Weights of a small mixture-of-experts language model, trained from scratch on English Wikipedia: 9 layers.
Below are experts of layer 4 (counted from 0) of a mixture-of-experts language model. Rows are named router (the router's row for the expert), down (a neuron's output weights, with its number) and show model dimensions 0-255. Each number is 128 + 24 x the weight over its row's rms, rounded and kept within 0 to 255.
Before each expert's rows: a language model's description of what the expert responds to. This comes from a sample of Wikipedia text that the model never trained on.

# expert 59
First word of a table cell or list field right after a pipe, in sports, election and asteroid tables, such as Nation, Republican, Survey, Candidate.
router [ 95 129 129 168 154 127 109 159 158 136  87 154 134 117 126  84 145 122 152 109 161 131 148 102 135 127 130  86 107 119 109 100 164 119 161 144 139 129 150 153 119 121 100 121 106 118 130 144 122 131 174 137 155 180 119 118 149  89 114 113  95  99 151  92 149 118 124 147 129  83  90 119 123 134 140 165 129 157  97 122 121 161 117 145 119 111 125 171  99 145 141 112 176 158 156 148 112 154 186 137 168 138 138 141 119  97  79 112 120 126 136 106 166 119 136 144 166  98 129 136 125 101  79 149 146 123 146  90 118 148 125 109 114 130 126  75 113 141 125 136 142 113  94 129 121 102 114 150 158 119 115  80 134 110  91 144 118 166  93  99 142  91 129 126 147 105 108 150 159 116 140  79 120 110 124 133 111 155 163 156 124 128  95 153 126 163  74 111 120 138 130 136 135 125 135 103 109 180  71 112 108 121 137 176 153 122 138 127  85 139 143 103 143  92 149 139 138  96 117 180 120 132  85 152 159 106 141 106 115 150 162 106 108 133 111  88  96  93 134 142  83 167 146 133 137 152 115  97 122 177  98 147 128 135 136 144]
down2 [118 156 148 121 133 151 133  82 141 166 141 126 168 110 141 148 102  90 177 130 118 143 104 114 129 127 103 101 115 105 140 130 148 139 148 141 117 139 114 148 124 107 105 160 145 140  94  96 158  79 108 120 153 134 110 134  91 143 122 152 113 132 137  80 118 177 118 129  96 141 133 152 133  90 160 155 120 153 167 125 115 122 133 112 138 136 144 110 156 143 140 110 132 122  91 124 141 134  97 171 145 135 159 144 120 179 180 145 102 125 126 131 115 142 124 162 106 106 136 122 160 102 120 114 132 145 147 189 111 143 136 150 160 104 120 107 178 134 147 112 142 124 112 103 146 120 105 147 130  98 161 131 106 152 175 142 138 134  91  94 122 144 156 134 126 124  64 175 125 136 132 110 168 133 147 114 132 138 124 168 159 123 109 110 130 204 123  97 137 145  98 153 136 117  77 118 133 139 123 136 158  79 144  75  46  97 126 121 115 151 130 141 128 129 151 133 139 160  93 113 127 137 126 133  98 150 127 141  95 134  78 151 155 129 167 139  89 174 129 113 101 136 122 105 133 122 131 127  77 102 131 138 104 125  98 179]

# expert 19
Articles and conjunctions such as a, an, the and and, plus heading words opening list or table entries like Species, Won, mixing.
router [108 110 139 129  76 135  87 138 135 115 117 149 120 100 148 110 154  81 114 135 122 171 124  77 122 136 137 101  82 178 128 139 158 120 172 153 154 119 116 126 104 110 100  99  70  81 164 113 108 121 120  86 141 136 123 131 177  96 127 124 163 110 150  86 136  95 161 105 130 131  78 130 127 106 153 126 125 175 118 129 103 108 121 127 118 123 122 168 102 132 101 150 115 137 127 115 141 169 184 151 139 122 126 118 119 144  93 133 119 119 120 163 136 119 133 133 186  79 118 155 100 123 119 111 148 160 136 112 127 148 171 133 108 102 154  97 106 100 114 123 190 116 123 136 165 109  77 151 133 135 142 122 139 134 103 108 121 159 122 142 111  98 136 102 153 147 112 115 121 103 120 128 120  84  90 150 118 142 150 163 135 142 165 124 102 160 133 146 117 153 110 109 133 132 144 108 135 132  84  93  95 113 155 163 148 146 103 148  85 115 153 135 112 150 101 105  85  65 152 155 136 140 129 132 159 115  97 127 139 109 118 114 144 162 184 121 101 102 154 144 112 137 137 105 116 133  73 106 124 137 112 118 114 129 133 148]
down13 [136  89 119 140 144 152 136 103 126 106 135 145 124 111 140 115 158  84  96  80 129 118 130 116 116 142 105 153 112  73 159  89 116 155 153 153 132 114 144 143 153 117 108 121 133 150 159 132  91 142 124 165 101 114 141 147 101 109  98 119 163 134 133 121  99 113 127 142  91 128 193 105 106 106 136 137 143 109 126 127 123 149 164 118 117 136 107 103 149 173  94 141 144 176 110 126 105 138 127 139 150 145 112 131 131 125 119 117 103  81 150 161 171 102 167 156 143  75  60 118 131 111 194 128  82 147 151 145 135 185 179 145 114  95 130 142 126 129 176 161 159 137 131 159 144 117 122 155 126 138 136 122 113 149  84 126 108 136 130 150 168 138 140 135 117 139 100 112 133 119 172 149 140 137  76 162 148 159 108 125 137 136 134 130 134 132 132  96 108 199 164 130 178 125 139 114 176 153 126 165 134 138 134 188  94 118 148 134 120 114 127 117 110 122 131 106 159 186  82 115 125 121 138 136 128 109 100 106 166 132 104 159 142 124 101 123 117 125 172 121 124 131 129 139 134 120 120 151  94 102 154 133 139 138 107 122]

# expert 39
Determiners and possessives opening a noun phrase, mostly The/the, This, These, His, including The inside titles and names.
router [163  90 163 171 127  99  97 174 142 137 178 105 109 133 113 114 140 117 121 110 173 124 129 120 172 111 121 136 148 108  97 123 104 115 123 157 174 144 113 150  75 162  86 126 100 123 142 175 134 144 135 124 136 146 122 110 112 100 170  86 143 121 139 113 102 123 111 125 153 101 116 148 121 121  99 117 154 129 125 126 155 155 151 116 103 100 161 147 103 126 125 155 138 184 154 103  82 150 125 109 124 142 134  94 117 126  89  99 104 134 137 139 135 109 162 134 150 120 104 154 129 133 131  99 120  85 120  90 139 163 157 115 111  89 140  77 156 154 106 163 172 106 129 141 150  91 111 131 111 117 120 101 117  94 144 124 120 134 101  95 155 100 125 120 166 121 127 160 149 144 108 132 121 111  83 146 115 136 129 165  76 111 124 133 135 121 163 116 173 114 175 169 121 111 108 135 100 148 115 153 107 106 141 117 134 166 168 154 128 130 118  86 153 158 129 119 129 119 140 145 147  89 119 167  94 142 112  87  91  86 134  84 134 105 127 161 105 105 124  82 124 127 170 116 153 166 107 102 125 138 114  89 149 154 132 122]
down2 [128 124 128 137 167 143 109 165 127  83 103 102 146 143 162 163 134 111 156 102  92 133 122 103 137 143 119  74  83 143 148 104 123 145 139 136 112 108 119 139 131  97 148 102 123 126 108 172 102 137 137 164 164 142 147 109  99 185 102 136 127  90 121 137 134 124 159 158 165 129 133 168 121 143 156 143 125 129 141 109 123 151 132 147 150 119 172 111 106 131 126 141 136 146  91  73 121 108 104 140 106  99 104  88 116 137 144 115 152 116 153  94 151 158 143 115 140 147 103  98 139 135 132  99 135 137 108 154 142 133 117 121 167 121 100 141 118 130 142 135 142 121 138 113 164 105 106 123  98 155 167 141 157 127 148 137  78 128 143 171 157 144 103 124 132 108 110 117 111 124 124 122  80 120 127 120 121 121 138 153 161  82 126 133 166 102 137  86  83 165  87 133 153 125 120 131 136 123 123 114 116 156 124 179 120 133 146 151  76 160  91 102 169 130 150 153 160 116 115  84 107  88 109 101 162  91  88  94 119 140 132 166 178 127 109 133 130 117  69 146 141 122 115 160 126 109 188 152 171 116 187 132 111  93 133 135]